config = dict(
    num_hidden_layers=12,
    hidden_size=256,
    n_experts=128,
    experts_per_token=3,
    d_expert=96,
    d_shared_expert=0,
    hidden_act='swiglu',
    moe_layers=[0, 2, 4, 6, 8, 10],
    router_score='softmax',
    normalize_top_k=True,
    routed_scale=1.5,
    balance_loss=0.0131,
    balance_bias=False,
    router_noise=0.3,
    router_logit_norm=1.0,
    init_std_router=0.0123,
    lr_router=0.00182,
    vocab_size=16384,
    norm='rmsnorm',
    norm_eps=1e-05,
    tie_word_embeddings=True,
    optimizer='soap_variant',
    learning_rate=0.00463,
    beta1=0.95,
    beta2=0.95,
    max_grad_norm=1.0,
    batch_tokens=65536,
    max_seq_len=1024,
    train_tokens=312900000,
    max_steps=4775,
    dataset='wikipedia_en',
)
Below are experts of layer 2 (counted from 0) of a mixture-of-experts language model. Rows are named router (the router's row for the expert), down (a neuron's output weights, with its number) and show model dimensions 128-255. Each number is 50 + 10 x the weight over its row's rms, rounded and kept within 0 to 99.
After each expert's rows: a language model's description of what the expert responds to. This comes from a sample of Wikipedia text that the model never trained on.

# expert 2
router:47 61 40 42 59 52 41 64 58 38 43 34 50 37 41 56 62 46 45 32 62 45 46 64 60 56 63 56 69 55 44 54 43 50 37 50 50 60 49 36 44 50 45 41 46 44 36 52 63 44 33 31 47 43 35 45 53 62 66 54 42 58 37 52 44 48 66 40 53 65 59 46 43 36 35 73 44 42 44 69 56 54 44 41 59 56 54 63 60 63 35 39 49 58 46 43 60 50 62 61 29 54 58 41 49 57 40 44 54 48 43 68 54 63 68 48 47 25 50 41 53 52 62 58 47 45 67 62
down5:59 51 51 44 78 50 43 62 55 37 50 52 42 37 65 43 61 55 60 48 39 64 68 63 49 30 43 40 55 49 43 35 46 59 58 64 49 40 48 50 46 53 61 51 58 41 57 53 42 57 48 54 54 43 38 31 60 50 64 46 53 64 54 29 52 42 46 47 45 58 43 73 42 38 52 45 55 55 58 47 34 49 66 49 58 32 56 39 63 61 48 49 59 41 43 47 41 51 60 52 62 48 68 67 48 58 50 39 26 52 39 24 59 41 49 55 52 49 27 44 34 46 50 40 45 62 34 64
It responds to: There, market, ownership words. Existential "there/There" before is/are, plus commerce nouns like market, shop, company, product, and word endings such as share-holder, auction.

# expert 11
router:48 63 34 46 66 55 42 66 67 38 29 50 38 34 52 65 65 53 42 38 57 46 45 47 58 41 56 48 65 60 49 59 45 54 49 52 50 60 49 40 45 47 47 44 50 44 43 47 64 35 40 33 58 33 24 34 56 59 60 50 40 49 42 58 52 53 63 39 52 65 56 46 50 38 29 73 51 33 46 41 57 53 37 43 51 55 60 53 68 65 40 36 56 60 55 51 62 52 54 59 36 55 50 41 47 43 43 46 53 53 46 66 39 63 61 51 49 37 45 47 59 53 64 61 57 42 66 66
down0:43 48 28 28 67 41 47 67 50 59 49 73 54 57 57 60 48 60 53 50 33 43 53 47 46 63 54 54 60 58 45 50 52 44 55 39 53 46 53 52 54 41 52 66 56 49 51 52 80 49 35 50 47 47 50 50 39 53 46 59 60 60 44 61 47 71 66 67 47 63 47 41 42 55 61 56 47 54 25 69 43 47 41 50 53 47 35 71 49 55 51 53 38 45 56 24 79 67 52 51 50 45 48 58 51 41 62 54 49 55 56 63 54 38 50 56 60 38 16 51 44 52 55 41 47 47 39 45
It responds to: List and cell starts. Tokens opening a list item, table cell or sentence, such as a hyphen bullet, The, the, a blank before dates, and of after pair.

# expert 10
router:47 56 45 52 38 42 55 41 49 56 46 51 56 68 54 54 57 63 47 75 38 59 44 35 26 40 61 53 34 32 48 46 54 36 59 38 54 49 43 57 70 51 52 48 57 58 60 58 47 60 58 48 47 58 71 52 47 60 41 62 59 56 44 43 46 31 51 51 54 61 33 37 56 49 49 41 42 40 40 40 55 57 66 53 56 37 46 21 57 40 47 78 54 44 33 52 47 54 42 40 56 55 44 41 46 48 37 42 45 43 47 48 44 24 46 67 46 53 41 53 61 32 49 41 46 66 36 45
down5:46 49 58 52 65 52 55 54 45 51 52 39 37 49 43 53 54 55 32 61 55 66 42 62 27 61 67 51 51 42 45 37 53 54 39 43 45 56 56 37 63 47 46 48 45 61 54 40 64 54 56 32 45 61 51 48 47 54 54 56 44 50 32 43 55 51 46 58 69 44 45 86 61 56 36 34 47 64 36 47 33 36 60 47 49 41 37 33 62 37 61 49 45 61 45 51 65 52 48 42 42 55 37 46 29 54 60 47 58 57 53 53 40 48 49 52 45 48 24 40 54 56 53 42 42 56 60 66
It responds to: Space before numbers. Standalone space or currency sign right before a number, in table rows, dates and coordinates, e.g. | 2010, $39,848, October 11.

# expert 28
router:41 65 46 40 59 50 43 65 68 45 32 37 52 41 37 55 56 54 35 47 72 41 50 59 53 54 53 53 71 57 56 62 41 39 44 55 47 64 47 41 50 44 48 46 37 43 42 48 61 41 45 47 49 42 37 45 51 55 63 50 44 57 39 42 49 48 54 44 46 63 53 46 40 32 29 71 38 51 50 81 49 57 39 39 57 63 56 51 63 69 37 40 39 59 47 58 60 56 61 54 36 59 54 37 50 47 39 49 59 48 49 58 52 57 57 56 41 31 45 41 62 54 64 57 57 34 58 67
down0:27 35 64 70 69 42 46 71 63 58 43 42 47 50 46 45 56 37 50 45 45 36 41 40 45 33 53 72 48 49 41 56 30 53 51 47 56 33 48 47 44 45 54 47 67 42 46 41 54 49 63 40 51 47 46 29 48 47 42 53 57 45 52 49 50 59 49 35 41 47 59 46 59 46 43 48 33 70 56 41 44 48 35 64 56 48 52 56 55 50 47 50 52 50 58 38 63 50 56 44 42 33 66 45 34 46 49 48 37 61 50 45 74 59 48 40 48 47 43 48 53 39 54 47 37 55 37 48
It responds to: Foreign name fragments. Syllable pieces inside Asian, Malay and other foreign names, such as kiangsiensis and Lauterbrunnen, plus the word of in geographic prose.

# expert 62
router:51 56 49 43 74 54 40 65 58 43 43 47 42 29 47 57 56 56 38 41 66 41 47 56 65 50 52 44 67 68 52 52 47 59 53 49 54 65 43 39 43 41 36 48 34 50 34 51 55 43 33 39 48 36 31 37 54 57 69 51 41 58 34 49 53 53 64 41 51 65 64 44 51 35 30 60 56 49 55 70 54 53 36 37 55 56 48 53 65 56 42 34 49 54 51 46 65 48 67 58 37 45 49 42 37 46 41 49 61 49 53 61 49 55 61 56 45 41 50 41 54 65 73 64 41 45 70 65
down4:39 36 36 47 53 44 59 52 49 62 36 41 42 34 45 76 52 53 43 51 57 52 66 51 42 56 53 50 39 51 24 58 43 56 51 54 43 51 47 40 48 39 44 51 38 50 60 75 48 51 49 42 38 58 47 45 59 56 54 77 53 38 50 44 52 37 50 42 54 38 49 61 40 66 32 38 33 46 25 52 43 77 59 45 51 41 61 53 46 39 62 48 46 74 55 44 43 56 53 48 43 38 40 44 51 40 57 54 51 57 58 57 64 55 32 55 49 46 62 30 45 46 73 45 60 42 54 44
It responds to: Numerals, ordinal endings, to. Digits in dates and tables, ordinal suffix th (70th), commas after years, infinitive "to", and endings like -ing, -ings, columns.

# expert 46
router:36 64 49 29 54 47 49 60 46 60 47 49 41 57 43 33 62 57 50 51 41 50 40 51 63 49 50 45 65 57 63 38 33 66 39 51 40 57 46 56 61 61 55 41 39 55 43 43 62 46 40 43 51 36 36 37 30 51 42 48 41 58 41 43 51 45 48 44 49 49 60 52 48 44 34 60 51 38 58 61 42 36 58 26 41 60 47 54 57 49 38 48 73 44 59 46 63 48 53 33 69 36 53 39 37 41 47 47 45 44 43 58 39 41 39 48 53 50 55 42 37 59 55 39 49 45 65 44
down1:64 47 47 72 47 51 53 40 47 56 49 24 72 64 53 56 51 51 56 57 40 54 45 50 49 56 43 47 52 68 63 50 42 50 53 52 64 54 56 52 35 51 42 47 60 37 50 58 67 63 77 39 32 42 31 27 66 70 48 36 47 38 53 55 49 59 55 54 65 60 57 44 48 39 59 56 50 54 48 63 43 47 39 43 61 61 44 49 53 50 40 52 52 67 39 57 39 64 42 60 47 43 59 37 59 61 46 47 50 54 57 52 47 52 39 35 61 57 63 36 53 55 48 57 22 50 52 48
It responds to: Word after name or modifier. Head nouns or name parts completing a phrase, e.g. science rocket, overhead power line, 2017 elections, °E, plus name parts like bin.

# expert 41
router:43 33 37 61 38 34 44 52 51 52 59 52 58 43 55 51 45 55 71 77 50 66 58 47 58 55 45 49 47 59 55 56 47 41 64 60 64 46 51 55 43 34 36 58 60 52 59 61 58 59 49 77 65 41 47 64 41 56 53 51 52 52 61 50 61 39 46 46 41 39 53 60 33 45 70 44 57 48 54 39 61 47 41 47 53 60 47 44 50 41 54 47 57 34 61 54 56 44 54 44 60 49 35 54 48 57 38 39 58 62 38 62 60 45 35 45 53 60 62 58 64 31 48 55 64 68 52 28
down5:47 53 59 35 63 37 56 50 47 66 43 59 56 46 56 55 52 38 53 48 38 46 36 47 40 41 31 49 51 29 56 61 48 57 51 56 54 53 47 38 49 39 36 47 27 53 50 49 61 48 53 44 33 59 37 53 62 56 15 51 47 49 66 50 47 65 43 59 59 41 64 52 66 43 64 52 49 64 55 60 58 51 54 53 57 50 45 55 42 60 55 35 54 37 50 57 51 58 41 53 52 41 53 32 44 51 44 20 51 29 41 58 79 42 66 55 37 46 44 50 43 59 41 57 46 49 51 41
It responds to: Single digits in numbers. Individual digits in scores, stats tables and measurements, such as the 0 in 2-0, table cell counts, and ISBN digits.

# expert 61
router:45 46 44 53 31 36 52 46 64 46 64 33 26 42 52 48 52 51 45 47 61 71 31 54 52 73 51 41 40 37 60 52 46 35 46 60 60 66 51 41 50 58 71 62 47 50 48 64 57 47 61 44 51 38 51 75 35 54 41 51 40 30 43 42 50 65 47 45 60 62 44 53 37 71 46 54 51 43 65 55 47 60 58 51 49 36 44 58 54 51 44 57 51 47 62 53 27 34 50 56 39 35 61 50 28 59 39 43 37 54 59 41 39 59 60 36 31 46 58 63 47 68 48 54 52 52 43 62
down0:49 28 55 65 46 41 50 43 68 45 41 44 45 49 39 58 48 50 53 39 56 43 49 65 37 55 53 49 43 47 71 51 53 66 49 68 44 55 41 50 53 47 40 48 66 29 43 55 47 29 54 46 64 44 51 53 49 48 45 51 36 54 52 42 49 65 59 60 48 49 46 59 61 54 63 44 51 44 89 33 62 55 52 49 49 59 59 55 52 61 44 61 52 31 50 44 51 61 48 60 50 53 56 48 68 41 50 54 48 37 52 40 41 64 58 58 36 55 43 38 54 47 56 52 56 53 43 26
It responds to: Table and infobox labels. Capitalized label words in tables and infoboxes, especially Total, plus km, City, School, District, Democratic, Best.

# expert 13
router:54 44 46 49 47 56 50 47 36 56 73 51 44 58 47 42 49 31 56 49 46 57 45 50 30 41 47 52 44 44 45 54 45 53 53 58 45 39 36 69 45 45 54 41 55 62 57 49 33 42 52 43 39 58 68 68 63 38 45 49 61 46 43 40 52 52 26 72 43 43 50 48 62 59 70 46 38 38 56 44 57 54 60 64 55 55 57 50 46 30 53 55 50 43 59 44 41 44 29 47 53 50 43 60 59 36 64 52 30 30 41 36 48 53 50 40 48 52 51 38 61 51 46 33 31 59 39 51
down1:49 30 67 55 42 43 35 61 48 50 43 49 38 55 45 65 49 60 51 68 48 40 62 48 40 48 51 47 41 45 49 63 37 53 43 54 58 72 19 52 60 39 60 54 53 39 47 55 43 38 41 52 54 58 53 39 66 31 41 52 53 70 46 67 64 53 65 51 57 34 35 66 38 57 36 36 57 65 42 50 37 39 60 52 58 61 64 48 36 45 53 45 55 42 58 54 44 62 44 45 47 60 42 52 47 47 63 61 48 61 49 47 51 57 50 54 48 55 38 55 71 50 46 39 68 52 54 52
It responds to: Vowel endings in names. Single-vowel or vowel-cluster pieces, often word-final, inside foreign names and words, like Mess-ina, Christ-ia, Coca-C-ola, Tet-ra-x.

# expert 30
router:60 33 68 54 52 59 56 47 52 54 55 45 69 64 55 57 48 58 51 47 37 59 49 58 41 58 54 48 24 50 53 31 72 60 41 46 53 26 61 53 42 38 45 35 45 57 46 54 50 36 44 68 44 56 60 53 58 68 51 50 31 43 45 34 52 43 39 62 55 52 53 40 48 74 73 49 61 55 58 46 46 54 60 57 34 59 34 39 46 42 55 53 33 41 57 68 57 62 49 62 52 59 51 66 35 41 62 47 53 53 39 34 41 48 33 55 45 56 47 64 56 42 31 44 44 55 33 47
down4:50 49 54 41 56 35 71 42 55 55 64 55 56 44 57 26 55 60 53 56 48 54 40 58 52 65 37 42 47 44 51 50 51 35 45 47 32 48 51 39 58 37 30 49 40 34 58 54 56 53 60 34 55 56 47 42 60 52 33 47 50 60 48 41 66 68 59 46 61 69 48 24 48 51 48 57 71 58 50 43 38 71 71 39 52 54 59 68 55 51 47 38 42 50 44 43 41 58 42 73 32 48 63 50 49 54 38 56 69 60 48 60 47 49 47 50 42 48 56 50 48 69 52 62 55 40 54 53
It responds to: Second syllables of names. Short vowel-consonant pieces right after a capitalized initial in foreign names and terms, such as S-ind-o, Sz-ym-borski, S-ok-olovich.

# expert 27
router:61 59 47 51 69 49 52 65 62 37 36 45 45 37 39 60 59 50 38 41 58 35 43 61 57 48 59 54 72 68 57 57 47 45 46 53 38 61 41 41 56 38 40 36 41 50 40 49 64 44 43 34 55 30 37 39 50 52 63 47 55 49 34 48 51 56 66 40 61 58 67 46 45 39 34 50 45 43 47 74 61 62 42 44 52 50 60 45 68 64 31 31 40 65 46 42 61 58 51 55 36 49 57 40 47 49 46 51 60 57 50 70 46 63 54 60 41 33 51 34 53 51 69 65 51 44 64 63
down5:38 48 49 37 52 68 65 58 49 34 51 43 57 51 49 57 48 52 58 50 34 48 61 76 58 50 38 35 49 33 46 57 60 63 32 45 47 54 51 70 50 56 45 58 53 42 35 58 74 39 44 56 59 36 49 59 49 63 45 49 40 64 47 37 60 59 46 49 38 60 36 38 66 42 58 52 44 63 48 38 57 58 46 55 35 50 64 52 64 48 60 46 48 49 40 48 48 43 62 50 33 60 53 38 42 32 51 47 40 46 68 45 64 51 50 45 60 70 43 54 57 36 38 49 44 51 46 56
It responds to: Years and architectural style. Year digit pieces after 19 or 20 and the commas following dates, plus infobox words like Architectural style, World War II, century.

# expert 26
router:45 57 68 46 54 54 67 39 38 49 55 48 42 56 61 58 47 49 52 65 63 47 42 47 48 62 39 59 46 48 53 34 44 64 48 43 55 50 41 68 62 60 62 59 49 34 64 49 47 57 57 50 57 63 47 75 55 58 30 36 44 46 47 53 57 56 61 44 44 55 48 62 54 39 78 35 62 66 54 46 30 41 57 67 36 37 53 46 20 46 57 57 64 31 37 50 55 65 44 59 51 46 48 50 37 46 68 51 50 64 43 43 48 50 42 53 58 47 47 41 45 48 29 30 47 63 30 51
down9:58 64 34 31 62 51 71 35 51 42 55 50 64 38 49 63 55 46 59 49 47 53 50 59 50 44 35 30 49 35 58 44 56 67 40 55 49 59 60 55 46 41 28 38 48 60 57 51 57 45 33 50 58 41 45 41 60 63 56 63 24 44 52 66 44 45 40 39 49 50 53 38 37 52 72 58 50 42 56 32 48 54 50 40 52 45 50 57 56 55 60 40 40 52 61 51 45 53 60 42 35 38 48 63 52 50 49 53 47 40 42 72 43 46 21 49 48 59 37 51 35 56 40 36 33 45 39 62
It responds to: Commas. Commas of all kinds, such as after place names (Santa Cruz, California), years, and list items, including combined forms like ), and ",.

# expert 54
router:52 61 37 43 68 57 46 66 57 38 36 42 43 30 36 62 58 57 40 34 66 45 44 57 64 50 55 50 67 68 52 53 49 49 42 45 46 63 55 37 54 45 48 40 49 43 39 46 61 40 42 42 68 41 41 37 44 56 66 55 35 59 37 48 49 50 62 36 56 69 61 37 53 38 34 68 49 43 52 62 61 54 38 36 57 59 61 52 65 66 36 36 45 62 45 44 66 52 55 57 29 51 55 40 36 53 44 46 49 54 55 55 52 65 58 64 51 27 47 38 53 54 60 63 52 39 57 68
down0:75 42 69 49 53 44 38 56 40 54 29 31 59 64 58 44 49 48 40 63 70 67 54 48 56 73 46 57 45 55 57 52 54 44 42 42 48 64 62 45 69 71 27 43 45 46 54 67 37 46 52 44 45 55 60 57 53 54 59 34 47 37 56 51 52 61 59 70 50 60 42 44 44 72 41 60 54 40 51 62 60 48 43 59 39 51 41 48 60 46 46 43 55 40 54 51 58 45 34 32 48 43 63 48 66 46 49 51 52 47 44 41 56 65 43 56 52 57 50 60 50 38 62 46 40 53 34 50
It responds to: Article after preposition. The word the after prepositions like in, of, for, and the space before a year, as in during the 1970s, in 1958.

# expert 45
router:53 59 41 46 61 54 40 64 56 38 40 39 38 28 41 63 59 50 43 41 59 50 47 56 60 41 49 51 61 60 58 61 46 53 49 58 55 60 46 37 48 37 49 44 39 55 43 51 56 50 34 35 61 32 33 40 52 49 53 46 33 46 34 56 54 63 59 41 62 71 61 40 46 42 28 55 55 38 46 69 52 62 39 33 69 48 57 48 59 64 36 34 47 69 48 45 57 48 63 58 31 55 55 39 44 41 48 42 52 48 48 63 52 60 64 55 44 35 39 49 48 55 65 66 52 45 60 68
down0:49 49 32 46 46 55 49 61 51 65 32 45 31 73 40 67 50 49 55 61 50 42 47 57 40 39 46 72 62 60 38 42 49 47 31 71 56 48 63 53 47 35 58 44 67 60 37 52 54 45 51 50 55 61 41 39 53 55 32 50 62 66 59 53 72 39 53 63 50 40 53 26 59 58 46 28 50 49 58 48 38 48 54 50 42 50 51 54 43 57 55 59 43 47 28 34 47 50 49 52 53 52 59 63 62 33 49 47 50 55 43 51 41 37 46 31 57 37 50 45 49 59 45 52 51 56 48 54
It responds to: Table row pipes, abbreviations. Pipe characters that open table rows after a line break, and first letters of team or party abbreviations like PSV, PSOE, GT3.

# expert 21
router:37 54 44 51 63 48 49 63 67 45 27 34 41 42 48 51 59 51 38 31 61 37 52 58 55 59 54 47 62 60 49 52 45 39 48 64 42 62 49 42 47 48 30 46 44 37 52 49 47 43 43 33 51 34 34 39 49 49 69 62 39 53 37 50 47 56 67 33 49 73 60 44 43 34 34 88 63 54 51 67 59 52 45 33 51 61 57 59 61 66 42 35 48 55 56 49 59 49 52 55 32 54 56 48 36 44 40 46 50 49 47 66 53 55 64 52 48 36 50 41 47 60 60 65 50 47 63 72
down0:61 67 62 51 51 52 37 49 44 39 56 35 50 53 53 45 64 53 42 50 46 26 38 48 44 33 58 50 41 59 55 46 52 47 51 47 45 46 60 43 29 43 46 54 52 39 28 54 36 52 54 64 52 59 47 62 49 42 51 67 59 42 48 49 47 61 36 61 43 45 59 50 67 47 53 71 71 39 65 39 40 52 59 53 50 75 62 55 43 36 57 53 32 36 64 53 56 56 62 40 45 50 44 60 49 65 53 52 54 49 30 42 70 47 58 51 39 63 32 56 53 61 48 41 40 53 43 66
It responds to: Surnames, again, baseball. Surnames of people, especially Williams and Jones, plus again, back and himself after a name, and pieces like Bas-eball and Spr-inger.

# expert 24
router:50 63 42 44 75 56 55 60 66 33 33 48 44 40 47 62 62 63 43 35 46 44 40 59 56 61 54 40 60 50 44 51 34 45 47 57 47 65 53 38 56 33 60 50 41 42 45 51 71 38 43 39 71 37 35 45 61 55 73 58 36 70 41 51 52 51 55 34 43 59 58 42 42 41 31 62 58 50 45 71 54 57 32 39 53 59 61 66 62 63 38 41 57 59 48 44 56 35 68 55 29 61 56 45 43 59 37 46 50 56 30 64 43 56 69 50 49 38 58 50 48 53 64 58 47 37 61 66
down0:47 41 39 49 25 39 50 22 33 55 43 40 50 60 67 66 63 46 55 52 57 36 49 52 57 67 55 42 37 65 44 32 54 50 20 77 52 50 72 52 58 52 47 40 38 49 43 46 56 42 42 36 49 38 63 44 51 54 33 60 56 49 51 50 52 50 69 39 46 53 37 55 40 52 48 65 72 50 55 64 49 52 63 38 71 45 67 46 44 55 58 46 45 46 74 39 45 40 57 49 50 67 55 57 46 54 44 66 39 63 59 68 46 42 49 56 54 42 49 40 44 41 47 32 36 55 49 29
It responds to: Place and geographic words. Geographic name parts and directions in place descriptions, such as Creek, Road, Mount, Dam, County, and flows south, leads north.

# expert 59
router:39 40 54 63 57 46 43 45 52 42 42 46 65 41 67 28 46 54 53 56 64 49 50 46 46 57 47 52 40 50 45 42 59 61 48 48 43 52 43 67 44 51 40 57 55 38 43 52 50 60 62 51 41 36 37 66 44 36 59 47 70 36 49 58 44 30 30 46 48 47 47 56 51 37 44 48 44 45 44 46 63 28 47 56 51 53 39 57 62 49 57 41 72 53 57 42 61 44 44 50 55 69 49 58 46 43 52 55 53 43 45 36 47 46 38 63 49 59 35 43 37 66 36 37 54 57 58 50
down0:56 52 50 37 58 47 49 43 57 45 56 48 52 55 59 60 47 69 48 39 48 56 46 59 35 52 60 40 53 55 50 57 55 27 44 50 32 37 51 69 50 65 61 46 47 32 56 50 40 51 44 48 56 55 47 44 63 37 54 61 46 33 42 53 58 50 52 54 59 54 55 50 57 50 38 63 39 41 60 42 39 62 43 54 36 53 34 38 43 41 36 32 45 47 55 47 54 22 56 57 46 59 53 51 69 67 69 26 48 50 49 57 55 57 45 48 54 53 49 52 52 40 36 47 29 51 44 58
It responds to: Year century prefixes. The first two digits of four-digit years, such as 20 in 2014 and 19 in 1954, in dates, lists and tables.

# expert 31
router:59 64 41 39 59 60 38 77 62 47 38 40 41 34 40 49 55 55 31 37 61 38 51 58 68 50 65 49 67 56 46 57 44 42 38 51 42 67 50 44 47 49 46 44 49 37 34 47 50 52 40 34 47 35 34 40 50 60 62 49 43 65 35 54 50 51 57 33 50 65 54 47 49 45 34 72 47 45 43 63 60 49 38 41 52 49 58 64 54 70 26 31 44 53 57 47 62 36 53 50 32 48 56 43 42 48 38 40 49 48 45 63 45 57 58 54 47 32 56 43 41 59 68 61 43 39 56 63
down0:48 44 44 43 47 70 57 55 60 41 36 33 49 59 44 36 44 56 44 55 71 46 46 44 54 55 66 55 30 57 63 46 49 35 49 46 36 49 46 57 48 63 50 47 52 58 47 43 41 32 38 43 37 65 55 45 57 51 39 47 57 44 43 41 60 29 51 28 58 54 68 57 21 53 53 29 49 37 57 52 42 43 56 51 46 46 60 57 46 48 57 64 37 61 51 21 58 40 44 44 54 48 43 57 40 58 34 68 46 43 60 52 58 56 68 57 43 46 62 51 34 54 43 61 36 58 45 41
It responds to: Common nouns in prose. Ordinary nouns and verbs after of/the/to in news-like prose, such as president, health, death, cases, leaves, plus the word for.

# expert 18
router:59 46 70 44 46 51 56 49 50 56 49 73 57 52 39 40 63 43 46 52 52 40 44 60 40 49 57 40 41 42 64 56 42 47 35 57 58 28 47 45 37 52 48 58 65 47 57 47 61 43 60 52 54 71 65 48 51 49 71 48 42 45 57 60 39 47 56 52 60 64 39 54 48 37 54 41 54 59 64 42 34 68 57 58 44 55 57 50 50 43 59 59 53 46 66 55 44 54 24 44 46 45 62 47 60 62 58 47 33 47 38 50 55 52 67 58 43 52 49 56 62 47 60 51 41 53 37 41
down5:53 47 48 58 52 65 46 32 46 54 61 59 39 76 51 54 32 48 51 53 53 47 55 52 50 52 44 58 53 58 57 34 37 37 50 64 57 71 39 67 80 48 53 66 59 37 29 45 46 47 52 63 58 38 49 59 53 48 39 70 64 45 38 55 47 49 45 46 47 49 66 50 51 51 58 41 44 53 39 58 48 39 52 57 47 57 57 57 46 41 42 51 52 62 50 71 44 33 57 57 42 65 52 49 41 50 60 66 56 40 32 63 67 60 45 52 66 70 53 40 38 58 62 64 62 57 65 46
It responds to: Name-final syllable pieces. Mid- or end-of-word pieces in surnames and proper names, such as ent, an, ian, en, as in Laurentide, Castellanos, Barrientos.

# expert 25
router:54 54 38 55 64 63 47 65 53 43 36 38 33 37 31 61 56 59 40 40 52 45 38 54 63 50 50 48 61 54 47 53 38 36 45 53 49 67 50 38 39 49 41 38 41 47 44 55 62 50 42 30 59 35 46 35 54 55 68 46 44 51 38 48 50 62 56 34 46 69 61 39 55 29 32 69 46 49 45 60 57 63 27 40 62 55 55 53 55 70 42 36 59 65 41 50 58 52 63 47 33 50 62 43 50 62 44 47 53 46 42 65 39 65 66 46 47 34 47 45 53 58 64 56 51 38 57 62
down4:61 54 50 38 54 59 50 55 51 53 61 60 42 46 48 60 56 50 45 45 58 32 31 53 53 44 57 40 56 45 62 44 43 44 45 39 50 68 51 63 39 41 53 57 54 24 57 61 38 42 53 43 42 45 48 48 47 50 63 44 64 40 56 63 57 55 48 63 45 48 49 54 57 61 56 69 42 30 40 52 66 54 53 51 19 51 27 55 53 40 42 54 42 34 38 52 53 47 65 65 63 46 57 56 49 66 49 42 46 70 72 58 57 39 44 63 49 37 53 26 28 59 48 48 49 44 44 66
It responds to: Table separators and plus. Pipe separators in numeric tables, plus signs in math formulas and time gaps, and capitalized words inside table cells like Star, Porsche.

# expert 40
router:57 66 39 42 66 53 44 70 65 34 36 38 42 48 43 53 70 45 39 37 59 45 48 55 55 52 60 37 63 60 48 53 46 41 46 48 54 66 50 41 47 36 44 45 51 41 40 42 58 46 36 37 60 41 36 36 55 56 67 55 39 52 33 55 53 48 58 38 46 67 59 47 48 37 35 60 45 49 30 73 51 67 34 35 51 63 60 55 59 65 42 31 54 55 67 39 61 48 52 51 33 54 49 34 49 55 39 42 55 37 49 59 48 59 57 52 49 41 51 53 60 52 65 58 51 48 61 66
down5:61 45 58 42 35 48 62 44 39 32 40 47 64 43 41 40 60 54 42 39 59 65 65 52 44 64 40 50 49 63 39 43 40 54 39 62 63 50 49 65 43 73 45 48 47 37 52 57 38 61 31 52 45 34 61 32 55 45 35 48 56 50 62 38 50 57 50 33 43 54 52 60 53 41 62 37 42 47 45 50 52 59 30 60 66 65 53 68 50 60 62 50 41 61 52 40 42 31 39 52 54 58 62 31 31 65 33 61 39 35 40 52 57 57 47 36 55 53 56 46 33 61 54 45 60 49 34 37
It responds to: Table row ends, surnames. Row-ending | line breaks in sports and statistics tables, plus common English surnames and number pieces, e.g. Cook, Smith, 70, 50.

# expert 12
router:47 64 38 38 61 49 53 71 65 35 33 50 53 38 48 68 55 58 43 38 47 51 51 60 60 44 51 29 63 51 49 56 43 40 38 46 50 61 43 27 52 39 45 51 42 47 41 51 61 44 40 43 34 36 48 33 43 50 56 53 47 51 39 43 50 48 62 40 63 65 43 46 46 40 34 52 67 52 38 78 48 58 29 46 57 61 37 49 70 64 39 34 53 56 54 44 67 39 45 52 25 51 59 33 41 48 39 43 58 43 40 57 55 48 59 48 37 38 41 43 66 57 62 53 52 34 63 67
down0:58 69 58 57 50 52 62 61 59 39 42 40 53 53 55 35 55 33 59 41 64 48 38 29 43 66 36 28 54 48 53 49 57 49 66 44 42 50 64 68 66 42 59 55 49 54 45 49 49 41 56 51 46 55 64 45 64 39 41 25 49 52 44 52 50 54 51 36 46 42 65 42 83 43 47 66 38 38 58 58 60 56 71 55 66 53 51 48 56 55 61 54 50 64 41 70 52 48 57 61 42 55 54 46 44 43 52 51 67 40 63 51 59 55 56 40 39 49 47 53 46 36 49 40 65 52 32 47
It responds to: Spaces before numbers, ordinal suffixes. The bare space before a year or day number, and ordinal endings th, nd, rd after digits, as in 6th place, mid 2003.

# expert 9
router:60 66 32 39 66 55 38 64 51 40 29 39 40 36 40 54 67 53 45 40 58 45 45 44 53 50 51 46 65 47 50 56 52 43 44 62 38 56 54 32 48 43 49 58 45 41 45 54 47 48 33 37 53 42 35 29 43 45 64 53 39 55 37 56 48 57 52 46 52 61 63 50 43 36 31 61 54 53 56 78 65 58 33 41 60 53 55 60 58 70 37 37 52 62 49 47 57 48 56 56 28 58 55 32 59 44 38 48 54 56 43 76 53 67 58 57 52 39 44 39 49 49 62 51 56 41 68 66
down0:58 58 44 46 70 42 37 54 46 37 35 31 64 43 50 58 59 59 49 61 57 58 58 63 36 23 40 40 54 37 54 40 59 47 57 57 43 54 44 38 44 42 41 39 43 59 43 57 42 50 58 52 56 41 69 67 48 46 45 53 44 63 35 43 55 66 46 75 47 45 57 38 50 49 67 51 62 38 41 44 36 47 41 40 65 59 51 57 70 42 50 56 43 57 39 54 40 51 36 44 39 40 48 55 45 51 50 67 46 50 60 46 52 59 70 54 57 59 25 50 45 31 42 51 57 38 52 49
It responds to: Table numbers, gas. Spaces, digits and pipes inside wiki tables and infobox values, plus topical nouns like gas, hydro, global, turbine.

# expert 58
router:41 58 46 42 66 48 37 66 71 40 33 48 34 35 37 61 61 58 41 39 63 46 37 52 61 52 60 49 63 56 55 65 42 39 47 52 46 56 47 39 48 46 41 41 39 44 45 55 52 46 44 31 52 34 39 40 46 48 59 44 32 55 38 53 54 56 64 31 47 66 51 37 41 41 36 74 51 41 44 66 54 44 34 33 55 68 49 62 63 68 38 39 43 53 52 43 66 45 49 45 29 53 42 45 49 47 41 41 56 51 45 56 43 53 54 59 46 36 44 44 46 59 64 65 46 34 57 64
down4:46 60 45 51 59 39 80 51 57 53 42 31 61 42 35 49 38 64 41 45 38 59 55 41 50 52 26 47 60 55 69 59 53 46 47 57 35 44 24 64 59 44 56 66 49 46 40 41 53 43 54 51 42 78 51 45 49 53 47 54 57 36 51 48 47 61 59 37 36 46 63 46 29 45 65 51 54 48 47 53 53 37 44 47 51 39 50 60 62 51 47 32 53 53 56 52 34 46 31 68 68 69 51 44 66 52 37 71 59 51 57 45 54 55 51 35 54 71 43 57 68 57 47 54 47 44 30 43
It responds to: Table separator rows. Markdown table separator lines after header rows, score digits in result tables, the piece os as in Araos, and rare Chinese characters.

# expert 42
router:37 53 47 50 47 49 45 53 35 37 54 49 52 30 42 54 46 50 56 53 45 35 67 53 52 38 58 49 46 51 59 67 47 58 55 47 48 29 51 55 49 50 57 55 51 52 46 59 61 75 50 50 46 62 64 47 27 44 44 25 68 54 63 64 54 49 44 62 33 59 51 57 58 29 45 46 46 51 45 44 50 65 67 49 55 61 63 63 27 45 47 52 38 56 52 55 36 66 54 62 56 61 54 52 49 49 49 43 49 51 46 47 43 44 34 45 44 54 50 58 42 41 43 41 49 50 50 42
down0:57 46 45 52 43 43 42 48 64 32 54 57 35 66 35 40 56 39 51 49 43 58 60 66 38 51 51 61 52 52 57 41 60 51 59 62 49 60 54 55 52 48 59 55 43 56 55 39 46 48 58 55 20 44 50 50 67 51 40 53 44 48 57 42 41 50 67 47 51 28 63 58 45 67 69 60 35 54 24 39 51 46 58 60 56 54 47 45 43 52 51 41 64 59 48 44 56 62 41 54 62 48 50 61 54 44 56 41 60 46 62 48 19 40 66 41 52 50 52 45 52 55 56 67 53 55 58 59
It responds to: Paragraph and heading breaks. Paragraph breaks after sentences, == section heading markers, and opening quotation marks before titles or quoted phrases.